Weights of a small mixture-of-experts language model, trained from scratch on English Wikipedia.
Size: vocabulary 31152, 37.7M parameters.
Experts: 2 picks a token, a shared expert of 128 neurons.
Training: a variant of Adam for the experts, 244M tokens, 3725 steps.
Below are experts of layer 5 (counted from 0) of a mixture-of-experts language model. Rows are named router (the router's row for the expert), down (a neuron's output weights, with its number) and show model dimensions 64-127. Each number is 128 + 32 x the weight over its row's rms, rounded and kept within 0 to 255.
Before each expert's rows: a language model's description of what the expert responds to. This comes from a sample of Wikipedia text that the model never trained on.

# expert 15
Copulas and passive auxiliaries. Forms of be (was, were, been, being) and the word after them in biography and history prose, such as "set", "added", and line breaks in dash lists.
router [ 70 184 124 169 122 149 138 104 121  76 131 175 118  74 108 160  99 106 211 130 138 133 117 146 126 136  68 105 101 104 141 145  84 113 131  76 121  81 127 172 154 166 117  50 174 116 130 127 122 150 140 111 117 134 123  87 148 104 128 120 131 191 143 107]
down0 [131  90 186 116 143 148 145 136 124 137 142 131 149 120 140 104 103 118 157 130 150 136  61 155 146 143 124 134 192 166 173 129 133 192 176 105 161 123 180 131 113 140  95 132 119 131 113 115 139  79 110 140 141 136 105 108 135 108 122 138  68 144 126 132]
down1 [103 108 193 130 161  66 106 138  81 158 112 113 109 107 141 134 183  91 131  98 143 152 160 147  84 191 124 134 101 126 102 164 101 106  66 107 142 123 104 145 114 163  95 138 108 153 211 154 126 143 184  93  94 138 110 153  84 154  71  93 175 152 120 180]
down2 [126 111  63 114 127 101 112 140  81 118  98 153 170  54 173 167 107 156 166 117 100 125 117  91  71 200 156 180 112  95  85  29 119 110 153 164 120 112  74  99 143 122  69  91 131  98 127 147 144 115 137 142 124 216 102 108 114 106 114 109 144  87 141 145]
down3 [125 116 146 118  83 103 132 101 136 130 156 151  90 163 101  99 134 124 141 112 103 102  80  53 163 145 111  87  90 107 138 144 100 189 125  74 131 102 129 113 141 161  91 131  87 124 144 107 129 166 147 137 133  64 176  98 126 151  87 161 146 143 117 158]
down4 [ 91 114 141 119 118  85  87 121 126  96 131 137 172 166 112 107 132 127 139 168  68 104 108 164 142 126 138 162 113 173 129 117 151 139 150 169 133 131 102 154 162 109 159 162  94 119 102 156 190 140 132 155  83  70 135 124  85 198 147 103 163 137  97  85]
down5 [ 82 149 153  72 154  85 105 160 132 149 115 132 165  75 178 137  75 157 129 143  80 108 133 142 157  97 149 126 110  98 145 129 132 157  74 135  56 127  68  88 122 132 142 137 123 126 113 138 153 109 142 147 108 114 153 153 163 142  99 152 164  98  93 123]
down6 [140 187 108  65 120  73 177 201 105 153 147 178  89 151 132  45 136 141 111 123  63 151 110 163 111 149 113 178 183 124 146 101  97 119 109 132 151 153  80 154 157 175 130  85  71 120 157 192 134 125 144 106 108 150 175 167  37 128 110 101 174 197 201 136]
down7 [ 98 151 127 106 155  99  87 127  73 120 145  62  72 138 144 101 152 176 149  76 100 132 112  98 130 174 152 146 173 120 173 189  98 141 144 141  72  96 135 173 124  67 113 107 146 130 141 128 134  99 179 160 122 132 166  75 124 166 109 175 100 149 137 102]
down8 [131 134 148  82 122 115  72 166 136 186  73 150 214 158 180  81 113 171  91 163 162 121 125 177 113 125 127 169 134 133 163 143 111 112 163  77 155 106 117 118  78 129 114 145 142 171 112 144 110 135  82 139 119 120 107 112 155 145  81 164 122 170 116 118]
down9 [161 123 115 134 127 162 126 170 165 102  92 129 117 114 108  77  82 150 145 162 119 133  84 113 122 159 120 156  95 121 108 125 162 104  86  94 145 154 154 143 108 143 148 145 145 129 117 168  86 125  89 170  73 169 112 133 178 111 142 105 126 161  97 127]
down10 [117 164 202 115  61 111  73 137 148 120  96 101 187 110 119 146 110 189 165 104 195 127 160 140 166 120 131 133 124 140  82 104 109 172 146 122 142 194  78 107 156  48 143  92 133 151 147 167 115 135 155 139 108  63 122 165 120  88 152  98 114 123 121 146]
down11 [138 150 128 138 129  76  94 105  86 147  94 127 130 131 131 139  87 132 141 105 207 113 109 145 116 136 126 121 160  67 115 166  60 147 167 135  94 167 116 106 163 117 187 149 136 117 176  97 134 110  92 167 111 127 136  77 112 136 149 157 101 132 151 127]

# expert 16
Speech and main verbs. Main verbs after a subject (is, was, wrote, came, did) and colons or quotes introducing quotations, e.g. stated:, told him, "Wyatt.
router [123 171 103 105 114 140 103 111  97 107  87 136 122 122 168 141  69 137 102 179 113 128  76 142 156 159  84 121 122 118 119  81 111 108 142 150  86 115 140 139 132  42 147 117 150 133  63 107  94 127 125  73  83 109  90 127 132  59 154 169 135 158 147  92]
down0 [202 130 115 106 154 111  98 107 118 174  66 173 146 160 130 141 152 104 163  94 169  75 132 110 141 126 184 108  95 108 154 155 107 192 144 115 122 116 103 177 106 122 174 160 128  85 115 147  68 146  99 138 184 136 133 106 115 129 133 164  72  64 185 150]
down1 [146 120  69 149 139 138 138 106 127 155 115 122  89 124 149  95 178 151  88 135 172 148 162 166 141 169 139 155 144  87 122 139 122 113  78 111 151 135 168  69 101 141 152 152 101 148  99 186 103 128 114 145 142 136  92 130  88 144  78 129 141 104  80  95]
down2 [142  95 172 141 106 132 166 134 141 125  84 100 155 149 104 207 164 113 156 187 120 147 111  91 142 115 128 190  51  90 186  96  90 152 117 169 177 142 116 140 102  84 107 145 121 131 127  75 108 119  81 123 156 149 126 143 109 118 163 140 101 139 139 161]
down3 [165 124 100 149 137 142 111 166 144 107 139  92  90 125  93 153 161 128 157 108 123 176  83 113 129 141 126 126 127  67 142 180 165 140 155 166 189  98  97  78 123 110 173 120 114 143 110 156  86 194 115 200  64 124  98 175 137  86 119 122 151  86 140 125]
down4 [108 114 142 172 118 130  83 158 127 135  96 146 120  73 149 128 132  62 161 120  97 172 119 123 121 133 103 127 115  95 124 136 159 161  60 153  93 118  94 115 186 144 119  50 124 140 118 162 201 131 134 131  86 168  95 161 130 125  87 124 131 119  56 146]
down5 [121 125  96  75 134  81 109 129  85 152 190 181  80  95 155  84  71  87 211 178 146 179 100 133  89  79 162 157 163  66 109 122 149  82 148 145 137 144 120  78 128 122 106 166 109 100 131 167 117 119 116 145 133 114 167 131 143 116 149  94 162 118 102 168]
down6 [177 167 132 126 120 123 160 117  56 120 115 142 161 105  88 105 170 198 130 107 119  73 173 113  77 138 127  88  98 186 151 121 129 147 126  83 119 163 188 138  53  79 152  90 140  83 144 102 118 123 147  84 166 138 116  87  97 167 107 149 136 144 170  70]
down7 [148 154 106 144 154 133 157 199 141 176  38 153 109 137 132 172 121  96  99 163 150 111 102 102 101  91 155 116 182 125 173 123 121 135 160  91 157 149  92 146 113 181 140 174 126 102  82 140  77  74 118  98 119 164 141 146 186 142 156 125 119 152 112 167]
down8 [123 121  74 104 138 101 147  79  76 161 141 117 126  97 157 120 132 113 148 136  92 135 137 169 158 138  95 103  83 145 179 141 126 139 103 112 133  77 151 115  75 151 151 125 135 163 116  91 142 136 141 122 192 144 114 112 126 179  81 127 112 128 154  95]
down9 [106 117 139 143 196 138 157 108 153 193 159 133  91  58 159 156 143 183 166 140 138 134 200 121 129 137  76 146 100 144 121 114 108 115  92  77 127 172 127 104 111 153 150  98 138 105 151  71 215 131 152  93 140 148 140  79 129 141 110 105 188 106 117 171]
down10 [129  86 157 163 133 114 140 104  95 122 180  85 126 104 195  29 152 160 164 134  88 131 115 108 149 125  89 102  81 114 130 115 133 157 162 136 129 153 149  86 126 115 157 167 182  92 130 106 154 108  99 144 163 116 177  94 161 128 132 138 173 154 121 156]
down11 [135 119  98 186 155 133 130 142  96 208  76 110 144 169  83 126 144 102 183 120  91 109 155  78 104 142 177 170 183  95 150  75 117 137 140  73 105 119 157  92  87 153 114 151 155 148 127 124 160 154  89 142 151 156 113 105  59 103 122 163 151 139 142  67]

# expert 5
Determiners and articles. Articles and determiners before a noun phrase, mostly "the", also The, his, its, numbers like two or four, e.g. "victory over the".
router [154  66  98 123 172 117  82  94 151 165 180 124 146 193 149 122  72 133  86 121  68 149 141  97 141 151 125 129 106 120 105  60 118  77 134 116  92 130 145  76 127 157 132 152  95 165 113  95 139 154 120 175 129 138 118 119 115 156  57 102 173 122 100 153]
down0 [163  84 149  88 176 135  72 117  59 134 130  87 132 150 152 112 181  81 149 123 148 145  90 185 120  95 125 110 118  74 160  96 148  79 202 130 177 135 124 108 123 154  85 147 110 116 153  72 129  66 171 160 133 151 182 169 124  74 124 175 120 138 168 181]
down1 [142 153  64 111  77 168 121 146  95 155  58 124 113 128 105 122  64 131 130 142 163 113 149 129 129  34 188  85  92  89 115  92 121 126 148 124 139 118  98  99 165 111 160  65 149 130 124 147  60 159  91  50 152  92 144 105 138 166 120  86 131 122  90 169]
down2 [136 118 145 114 170 127 149 152  49 121 138 133 138 142 167  37 148 121  93  92 121  62 204 138 129 138 122 124 139 129 125 123 145 166  96 116 138 179 183  95 113 142 131  96 180  85 107 103  96 107 136 109 142 114 147  82  86 149 164 103  83 127 163 137]
down3 [142 159 111 143 149 177 115 186 112 139 173  83 150  88 134 160 137  89 160 140 164 168 121 151 146 168 155 131 135 112 118 132 102  69 109 130 140 131 104 106 153 110 126 105 140 105 120 134 174 107 130  94 134 135  92 203 149  96 153 131 163 102 132 170]
down4 [ 98 138 133 142 120 116 115 114 184 205  93 109 161 134 189 106 169 137 149 138 166 114 113 125 194  98  77 123 125 146 103 166 142  80 150  77 105 126 107 130  97 193 108  82 152  98 139  91 113 125 126  74  60  78 145  93  92 110 118 140 111 128 163 132]
down5 [183 124  61 123 114 137 119  94  75  95 110 188 122 114 118 145 158  90 187 161 142 130 142 145 108 178 135  91 134 112 152 139 135 115 100 152  95 145 124 109 120 117 154 114  99 114  80 157  77 179 127  84  71 176 128 162 155 154 121 155 123 104 140 167]
down6 [156  63 155 181 157  66 136  88 180  88  51 112 124  52  73 102 147 107  82 110 149 196 128 129 148 194 166 129 125 163 180 147 167 155 141 118 127 187 121 133  99 125 147 136 146  67 141  80 130 121 137 121 132 150  96 130 145  56 167 109 214 159 122 109]
down7 [151 161 135 130 194 127 125 199 115 111 132 119 139 151 105 118 191 105 201 135  74 132 149 118 107 135 118  62 164 189 186 108 118 125 148 136 140 156 131  86 146 122 111 152 138 113 112  98  97 163 188 140 160 139 170 139 135 176  67 125 180  88 131  76]
down8 [170 128 154  86 128  86 154 150  40  98 106 114 103  99  72 148 202 113 176  91 165 171 113  98 143 155 133 130 151 130 149 107 221 118 125 103 130 138 163 115 125 172 156 138 146  82 159 128 118 136 133 117  87  93 167 136 120 112  95 154 136 200 138 111]
down9 [147 113 142 119 137 102 142 139 146  68 150 118 164 131 156 197 173 161 156 131 140 148 152 154 128  93  86  99 154 130 159 104 145 172 164 144 156 159 188 190 167 168 133 202 170 110 121 157 103  82 132 165 178 166 149 148 180 112 204 102 114 152 131  78]
down10 [103 194 137 141 185  94 125 128 132 140  81 196 146 157 104 100 203 109 144  91 120 108 119 107 128  94 106  93 159 153  74  94 115 131 119 133 163 105 164 177  97 140 156 127 160 142 107 123 127 164 133 173 184 103 197 126 123 139 156 149 166 157 140 112]
down11 [165 112 123 143 142 140  97 141 123 170 102  50 170  30 101 121 188 116 164  97 160 105  66 159 124 121 134 180 213 112  90 126 141 123  92 130 176 130 158 175 173 108 130 133 113 102 130 118 137  87 126 161 178 116 109 112 110  93 141 167 146 111 164 132]

# expert 9
Numbers in tables and dates. Number tokens, mostly in pipe-delimited tables (votes, chart positions, ranks) and in dates or match-minute listings, such as 19,569, 1st, December 8.
router [133  95  82 107  93 127 104 153 157  90 238 147 176 132 106 110 148  92 113 164 130 103 146 178  83 123 134  87 138 139 115 161  72 108 105 195 143 109  99 156 162 113 157 138  54  75 161 107 146 121 190 136  72  94  82 119  71 105 134 130  89 182 146 144]
down0 [134 107  91 156 176 166 103 118 143 148  26 155 145 145 119 144 106 136 172  87 147 105 149 132 212 114 144 121 131 115 117 112 147 146 147 207 181 148 139 142  99 128  53  85 120 102  98 106 119 169 122 118 141 150 137 171 123 129 146 110 166 150 204 110]
down1 [160  98 100  79 154 112 132 104  71 194 118 116 133 135  77  88 163 122  44 112 141  96 188  91  85  97  82 105 149 106 161 125 123 155  92 158 135 131 117  86  88 143 156 143 175 124 163  88 138 124 129 119 179 186 197  93  81  94 157 143 171 106 150 144]
down2 [146 142 126 159 134 140 119 102  86 115 106 136 154 111 108 109 171 161 129 204 107 143  63 146 107  92 142 173  97 166  55 130 111  90 155 132 146 135 110 113 132  23 131 132 139 155 101 141 110 156 137  93 142 140 229 107 126 132 158 165 139 177 177 110]
down3 [ 57 124 125 120 149 132 110 131  79 114  72 138  93 113 157 152 184  97 116 109  75 120 165  86 160 151 150 156  84 111 142  52 101 157  94 117 145 143 137 121 133 109 137 194 129  88 137 125 124 110 120  83  79 162 154 123 149 131 128 159 143  99 161 133]
down4 [ 64 113 147 134 105  89 137 176 107  95 126  64 100 147 133 146 133 123 144 129 170  61  67 116 100  98  97 186 176 123 173 118 104 161 105 146 177 173 102 140  88 124 202  73 149  79 159 123 120 178  33 165 109 149  91 116 110  77 101 125 136 136  98 109]
down5 [132  81 143 122 157  88 147 221 133 127 105 146  94  85 132 168 151  99 125 129 104  87 124 164  93 136  96 178 165 109  99 153 126 103 159 135 127 135 151  96 138 116 141 127 132  73 136 103 134 109 147 133 181 139  31 124 187  98  97 148 134 109  96 176]
down6 [159 131 177 120  87 161 100 123  85  57 158  82 144 135  93 132  57  70 109 113 157 164 127 113 130 145  55  95 103 156 103 100 103 157 150  50 102 188 121  68 112 172  66 147 135 136 155 105 141 153 159 135  33  87 125 190 157 139  58 134 153 154 104 141]
down7 [146  73 101 154 109 141 132 162 127 102 189 133 146 123 140 152 158 139 104 165 120  97 132 110 143 149 126 116 156  53 138 158 154 163  95 144 179  93 141 201 179 110  86 138 157 149 120 166  85 165  82 182 143 147 123 113 159 174  79 140 119 114  98 130]
down8 [151  65 124  99 133 150 151 195 140 114  96  91 140  97 167 142 143 145 155 115 123 127 123 172  88  95 164 166 106  81 195 131 135 108 156 115 170 110 134 104 102 146 149 106 136  92 112 173 136  88 123 100 161 108  87 123 146  70 177 143 142  90 167 125]
down9 [174 141 111 149 104 165 108 146  94 170  79 124 169 120 134 164 110 109 127 107 153 131 115 139 132 143 100 181 108  83 180 108 129 113 106 123 105 190 167 116 108 134 174 116 122 144  91 149 157 150 153 139 136 164 117  94 185  87 172 137 107 110 145 118]
down10 [ 69  70  77  89 142 158 106 128 100 111  80 127  83  78 203 148 105 150 105 171 146  89  80 164 135 142 120 147 118 172 128  96 131 142  89  85 155 153 165 153 101 191  83  62 104  75  42 108 116  72 146  84  88 129 114 127  53  91 118 103 151 139 141 141]
down11 [ 98 122 143  71 136 122  86 152  93 135  85 112 133 125 141 143 111  84 157  95 171 141 132 106 152 158 182 158 121 172 115  58 137  96 129  96 172 115 114 162 166 134 168 150 129 132 121 136 156 129 121 132 133  39 126 123 182 127 122  87 172 151 111 117]

# expert 6
Coordinating conjunctions and "to". Connective words in prose lists and clauses, mainly "and" joining names or nouns, plus to, or, would, will, also.
router [153 136 168  97 140 127 187 198 130 140  64 130 151 109 113 178 109 125  84 101 201  86 164 125  74 180 135 113 104 114 149 201 101 172 111 134 161 120 135 134 147  85 116  81  77 130 139 123  93 125 123  97 154 121 123 112 173 120 156 144 133 149  61 147]
down0 [135 115 165 127 117 112 129  82 105 116 102 124 140 141 120  98  78 147  74 161 139 157 134  82 152 119 145 169 155 155 147 156 109 132  82 106 199 163 169 121 134 154 151 142  59 111 130 161 118 159 174 102 155 118 144 144  88 121  93 139  81 146 163 106]
down1 [ 93 169  91 119 129 148 169 158 108 126 111 143 131 127 147 124 134  88 159 115  82 116  66 167 118 154 123  90 129  80  79 147 138 130 137 119 139  76 150 105  71 158 166  97 125 127 107 171 155 130 153 109 222  94 138 123 148 106 113 133  84 157 132 144]
down2 [158 105  91 151 109 142 124 102 128 158 101 169  85 138 121 189 128 115 118 102 105 144 166  98 110  76 143 168 147 115  82 135 177 105 113 169 195 164  97  33 111 117 119 164 207 133 216 132 216 107 141 181 143 155  44 125  72 126 125  76  53  75 125  86]
down3 [ 91 150 202 103 138 179 191 183 160 109 134 133  27 107 152 173 104 115 155 133 151 133 104 112 111 148 119 158 155  58 142 113 107 153 111  79 154  68 133 154 128 125 171 134 137 122 163  89 143 162 156 185  93 121  90 129 134 107 141  56  91 151  39 106]
down4 [176  99 129 136  98 146 157  98 117  80  92 130 133  81 117 117  83 122 100 140 116 120 113 153 146  78 143 142 101 130 104  98 105 191 128 140 181 151 136 129 148 121 141 103 106 195 133 206 131 155 114 111 171  95 126 134  91 115 119 152 127  97 124 131]
down5 [142  81 160  82  63 118 154 164 115 178 100 129 165 159 164 163 105 133 106 157 144 103  79 160 108 214 103 156 165 165 156 132 157 161 172 128 129 135 210 135 149  88 133 130 155  92 130 152 143 120 121 157 119 124 115 178 152 127  92 130  96 104 158 124]
down6 [134 133 135  94 106 144 134 140 145 125  86 113 116 148 118 109 157 171 184 125 117 105 140 175 151 161 171 148 152 162 127 150  83 124 117  99  78 138  81 137 111  79 130 126 134 138 133 111 152  89  94 147 122 148 146 152 107  90  78 135 147 142 115  50]
down7 [ 70 155 125  86 160 120  97 160 185 106 105 182  36 111 133 158 147 144  86 141 125 168 135 166 109  79 143  99 143  69 138 139 218 137 138 201 194 124 187 134 148 159 138 128 129 108 122 128 162 165 117  88 116  86 188 135 101 136  71 113 145 143 108 185]
down8 [152 138 108 100 163 205 193 123 148 171 137 156 161 155 125  82  91 136 147 188  96 165 147 138 172 173 148  88 169 124  87  90 100 107 113 146 134 143  94 118  87  97  47 138 150 110 146 102 134 156 129  98 127 109 126 114  78 107  93  92 110 145 105 139]
down9 [ 83  94 148 152 177 185 110 159 120 169 196 194  86 173 115 171 118  94  94 150  87 127 105  93 128 168 136 157 134 152 141 103 130 135 136 155 118 100 133 154  88 126 139 138  74 124 164 132 141 136 117 139 148 127 121 115 122 149  69  86 133 111  79 166]
down10 [133 147 174 119 116 158 162 180 162  63 116 138 134  88  79  64 103 148 100 140 119 148 153 145  42 166 170 163 143 182  79 133 115 115 128 103 134 139 146 209 138 126 127 133 158 179 115 139  96 148 153  74 108 139 166 109 108 126 179 147 121  82 123 111]
down11 [142 125  78 170 166 173 130 115 146  88 170  84 155 115 141 130 149  91 165 186 140  59 135 103  90 152 138 108 160 110  76  60  99 124 102  81 108 114 115 138 165 119 105 186 176 145 160  94 115 126 124 135 112 179 149 166 115 151  68 130  96 146 127 116]

# expert 1
Birth and location "in". The preposition in (and In), especially in birth details like born March 3, 1918, in Ottawa, plus infobox Born/Died labels.
router [136 122  75 125 107 155 119 100  82 174 103 130 111  85  94 122 191 204 158  93 153 181 133 106 126 140 163 159 150 189 110 147 173 134  94 126 151 122  56  76  84 148 184  97 127 106 113 223 144 134  96  66 176 135 134 117  80 104 103 149 166 145 113  98]
down0 [128 162 132 139 110 110  57  92 133 118 146 139 146 109  74 124 114 128 183 153 173 132  57  84 147 173 144 109  86  89 138  67 139 137 105  96 133 157 128 165 161 139 118  86 149 122 137 155 103 125 140 105  63 134 110 111 142  92 109 138 158 103 120 131]
down1 [121 224  93 108 105 111 108 176  84 197 100 115 137 104 114 156 165 105 122 107 123 165  82  83  96  81 121 122 110 105 138  89 146 145 139 110 112  99 115 170 106 194 174 123 130 151 148 134 136 139 147 123  65 153 117  94  83 183 145 125 125  98 160 143]
down2 [ 71 120  93 208 174  72 169 164  91  85 130  71 136 124 187 122  97 122 145  82 133 100 110 194 170 118  82 129 173 128 166  71 155 174 151 148  92 152 155 134 145 162 128  89  95 167 141 111 131 138  81 164 105 149 159  96 116 137 128 114 137 123 130  95]
down3 [ 87 159 139 123  51 147  91 114 126 139 153 179 131 124 107 100 169 131 161 198  91 102 151 137 144  97 127 185 206 169 157 156 123 154 133  76 102 219  87  95  85 149  85 173 135  63 147 123 118  97 129 135 151  89 115 176 100 105 129 102 100 166 131 136]
down4 [163 119  76  74 117  96 116 126 135  97 114 103 158 137 120 111 138 166 102  40 193  89 152 104  49 108 138  81 126 147  91  89 130 124 124 194 150  83 222 151 128  94  62  77 205 138 140 130 175  88 193 111 175 103 124 128 138 192 168 171 110 138 143 134]
down5 [148 114 156 127 134 156 130 148 109 120 135 153 124  91  96 121 149 132 157 144 119  83 139 164 124 144 177 166 157 120 109 106 116 123  89 122 155  50 143 104 106  92 112 123 147 106  86 117 105 131 123 136 129 157 147 173 128 155  79  87 106 125 131  70]
down6 [122 108 111 149 122 185 181  98 177 167 101 115 152 132  99 145 124 127 105 116 100 145 103 132 153 144 136 127  91 163 126 107 184 136 128 122 133 113 142 112 134 140 110 125 167  69 168 135 106 158 138 125 151 115 112 109 165 166  96 150 129 127  85 105]
down7 [ 56 151 105  68 157  93 104 125 111  82 123  94 116 131  92 168 174 162 138 149 128 108 147 183 122 181  90 124  88 154 124 144 138 176  96 191 141 130 139  93 169 157 108 126  49  99 154 119 119 167 121 131 103 145 111 163 137 185 136 184 150  98 143  81]
down8 [171 169 151 126 175 208 128 136 171 156 109  49 170 132 149 112 159  94 142  71  93 121 112 143 137 127 115 161 134 172 125 101 106  69 165  71 108 137 135 131 139  60 102 108 149 115 121 116 130  92 109 126  49 116  96 141 132 143 130  99 176 111 119 156]
down9 [115 117 155 139 122  46  48  93 244 146 195  91 101 175 122 111 108 133 154 133 118 171 146  97  71 121  77 151 126 128 120 155 174 111  79  64 107 152 146  96 151 105 115 142  80 133 189 100 149 131 136 138 115 128 162 122 129 131 120 142 145 134 123 135]
down10 [170 109 133 163 116  69  79 139 127 141 177 133 129 112  98 111 140 137  75  92 120 111 142 111 149 194 172 127 181  85 116 117 149 147 128 214 133 134 103 106  44 128 173 151 124 149  86 124  35 107 121 141 145 182 131 154 142 179  86 137 110 106 135 112]
down11 [151 121  68 180 148 163 142 117 100 151  57 132 155 153 148 143 134 107  93 108 122 112 121 125 127 152 217 179 122 164  84 146 143 163  76  90 129 124 118 124 133  95 173  97 146 103 110 161 123 118 129  82 163 122 137 118  91 144  70 136 148 116 106 106]

# expert 3
Verbs, participles and quantifiers. Mid-sentence content words in prose: verb endings and participles (based, rammed, hid, authorized) and number or quantity words (two, eight, another, more).
router [ 72 220 150 127 191 110 103 127 113 170  95 112 101 146  71 164 131 159 162 177 159 136  84 150  90  73 113 118  99 127 145  80 149 133 161  92 121  90 130 148 117 128  95 142 189 179 116 127 111 130  81 104  68  99 117  83 134 157 130 166 115 165 107 136]
down0 [136 143 139 130 152 111 104 121 111 172 156 140 181  94  92 131  76 150 122 158 129 126 108 125  64 187  58 158  90  93 157 113 138  93 138  91 165 155 112 123  84 177 131 179  63 115 162  89  95 113  46 153 144 161  79 125 114  95 108 188 119  86 156  98]
down1 [170 135 149  75 128 123 229  91 136 111 135 111 246 109 123 110 157 105 122 126  97 143 109 108 194 104 131 174 142  96 171 115 100 150 121  70  92  78  84 121 124 149 117 165 129 148 130  66  91 105 126 107 191 152 126 112 149 127 102 155 100 113 122 186]
down2 [ 56 183 101 154 152 103 137 107 113 113  99 142  89 181 196 133 104  97 119 120 160 167 117 130  78 105  73  97 102 118 126  76 173 148 153  53 126 104 131  85 117 147 167 125  49 189  86 131 143 107 121  96 156 102 117 143 158 144 134 164 126 151  63 118]
down3 [181  90 147 146 194 109 137 133 115 123  94 166 143 132 131 128 101 132 125 147 124  75  92 167 126 104 151 134  63 141 145 129 128 155 116 109 152 103  84 117  42 120  66 198 119  68  91 134 163 140 167 127 111 124 159 125 132 140 158 118 154 133 110 156]
down4 [ 59 121 157  95 172  88 109  75 143 126  72 155 143 142  67 136 119 121 171 136  91 146 168 171 116  73  78 150 224 164 129  94 109 124 111 129 142 168  88 135 134 166 140 116 107  95 159 156 132  79 145  88 103 161 110  75  98 181 158 129 119 134  81 173]
down5 [118  74 164 111 146 113  88 135 150  24 123 120 105 155 101  72 162  76 145 126  85 171 107  70 150 139 112 183 179 154 135 136 183  81 170 100 144  86 120 124 116 128  98 138  86 178 116 131 113 127 143 126 197 166 112 106 165 123 129 173 128 156 108 180]
down6 [137 102 143 143 210 131 143 124 142 134 111 108 110 115 107  96 115  88 131 131 125 156 106 123 205 144 110 163  84  96 130 126 144  96 183  86 118 125 136 145 125 148 167 152 140 134 140 123 119 193  81 142 115 117 143  91 175  85 144  84 146 120 100 145]
down7 [159 175 131 156 177 100 148 103 135 220 206 164 162 121 166 117 154 114 172 159 161  63 193 102 110  63 129 115 103 162 118  96  97 130 106 128 160 137  91  85 129  80 117 156 148  90 162 191 138 141 138  97 140 208  74 181  92 121 111 152 111 136 144  93]
down8 [116  91 129 146 154  64 138 118 133 128 139 139 133 141 132 143 121 116 117 146 106 134  57 153  93 139 103 138 134 173 116 101  70 104 132 124  83 129 125 171 116 141 147 196  91 112 189 187 155 141 131 124 120 111 155  84 137 100 144 110 150  52 140 141]
down9 [124 136 134 113  99 126 126 102  83  95 113 177  83 103 163  84  94 125 121 112 193 165 141 106 104 150 108 169 119 105  91 103 139 126 145 125 179 119 186 129 106 159 116 109 106 147  86 166  80 138 148 175 146 144  98 138 141  98 162 114 124 194 172 104]
down10 [108 138 156 169 170 136  92 122  82 159  87 155 154 144 136  88 134 192 122 105 146 124 132 127 138 125 180 111 136 123 139  59 146 158 160 113 125 112 147 151 152  83 110 135 122 172 150 137  54 105 140  75 147  82  95 103 120 130 186 142 103 168 140 130]
down11 [ 76 170 129 160 101  96  91 142 185 160 103 128 117 140 109 174 137  72  77 192 102 135 135 101  97 177 185 103 109  84  48 173  77 107 120 147 133 116 130 145  86 134 164 168 141 119 177 114 161 150 158  94 127 172 190 149 138  50 138  87 119 119 155 126]

# expert 11
Name openings in tables. First names, first name pieces and country codes in sports rosters and results tables, e.g. Jo-zy, David, NGA, Chris.
router [184 122 127 137 154  99  78 170  79 201 230 175 173 133  77  95 140  72 135  78  66 132 151 146  71 110 131 117 121 131 142  96 109 184 148 157 124 159 125 133  96 100 111 174 150 105 132 110  82 135 116 178 137 145 138 170 113 183 120 139 120  69  39  95]
down0 [137 181  97 173 185 145 123 148 111 154 112 132 157  68 147 110 123 193  79 125 134  95 170 114 161 113 106  50 154 172 131  79 151 192  83 140  99  91 154 109  86 152 131 145 184  55 167 134  88 155 122 142 128 120 120 108 149 181 111 126 106  90  86  48]
down1 [ 57 123 113  89  86 126 187 107 111  95 109 135 111 143 120  48  80  95 107 130  96 117  71 131 127  60 116 144 158  86 202 157 127 125 147 120 177 143 148  93 139 118  89  79 142 146 136  82 123  92 107 151 121 105 143 109 172  58 126 115 129 117  98 119]
down2 [112 149 123 122 153 121 152  83 120 171 148 164 127 100  80 131  87 136  94  82  99  88 160 181 124 121 112  88 131 116 123 127 105 102 120 157 135  99 119 168  80  96 158 162 120 157  97 103 131  85 108 146 152 137 105 164  74 159 153  77 155 119 104 109]
down3 [108 134  98 197 103 168 112 145  65  87 168 162 127  58  90  93  97 130 105 117  76 163 159 138 131 134 136 108 154  72 140 196 152 162 119 170 118 137 199  80 107 129 103 159  79  90  98 164  80 161 131 107 140 123 107 105 122 140 149 167  87 116 116 102]
down4 [128 123 150 122 111 157 126 176 109 125 228 173 114 119 108 125  61  80 110 129 154 155 123 142 153 106 116 116 116 171 132 171  98 118 116 133 155  91 110 102 127 106 165 116 127  79 118  85 118 134  89 165 155  77 134 154 112 122 131 155 101 166 132 139]
down5 [ 87 176 130 117 173  93 184 134 217  68  89 133 113 158 162  99 150 143 127 178 158  78 119 128 131 175 255 102 150 101  65 149 135 133 128 175  76 125 101 113 114 143 150 104 114 101 121 138 132 108 131 127 146 114 203 107 129  80 176 112  95 132 118 113]
down6 [137  87  51 131 158 128  96 113 102  80 132 149 107 138 122  85 149 138 134 106  66  82 116 189 130 122 104 147 141 180 147 146 131 162 136  98 135 141 101 134 111 118 127 113 131  82 110 105  90 175 140 127  76 167  90 175 135 109 171 146 147 100  82 101]
down7 [161 134 190 144 161 141 110 234  31 182 131 122 135 137 149 143 100  93 146 123 111 113  96 151 129 127 140 102 126 160 156 137 115 158 145 112 127 145 126 130 189 142 104 188  93 166  86  95  93 147 104 144 162  73 150 167  72 157 179 120 173 180 103 114]
down8 [137 158  91  95 124  53 146 144 182 140 113  94 144 117 127 105 135 118 143 118 143 144 117 106 114 106 137 131 133 131 133 160 211 157 158 116 174 105  91 205 161 144 118 148 139 187 136 149 101 101 149  73  98  94 142  91  94 103 133 165 118 166 186 126]
down9 [112  98 100  99  55 119 148 128  98 116 180 198 110 134 120  96 123 112 121 116  36 157 113 103 153 159 135 192 148 132 117 119 146 123 139 152 101 143 140 160  83 157 119 115  91 146 140 178 169  83 170 141 144 137 134 128 197  71  90 133 107 144  98 203]
down10 [166 113 185 165 148 100 100 133  83 114 102  99 124 133 105  94 142 143  91 141  73 133 119 134 115  78 171 172 123 152 142 102 160 149 129 117 112 165 151 102  86 155 125 126 187 152 140 161  94  87 103  89 166 101 234  88 120 164 112 132 144 140 152 170]
down11 [128 127 152 169  89 137 147 149 105 147 202 121 155 102  98 139 148 107 105 128 126  95 161 101  85 146  67 128 115 136 190 157 129 125 124 104 136 110 144  80 140 172 108 131  87  92 124 174  97  72 146 178  94  80 150 116 110 123 112  74  86 112  47  90]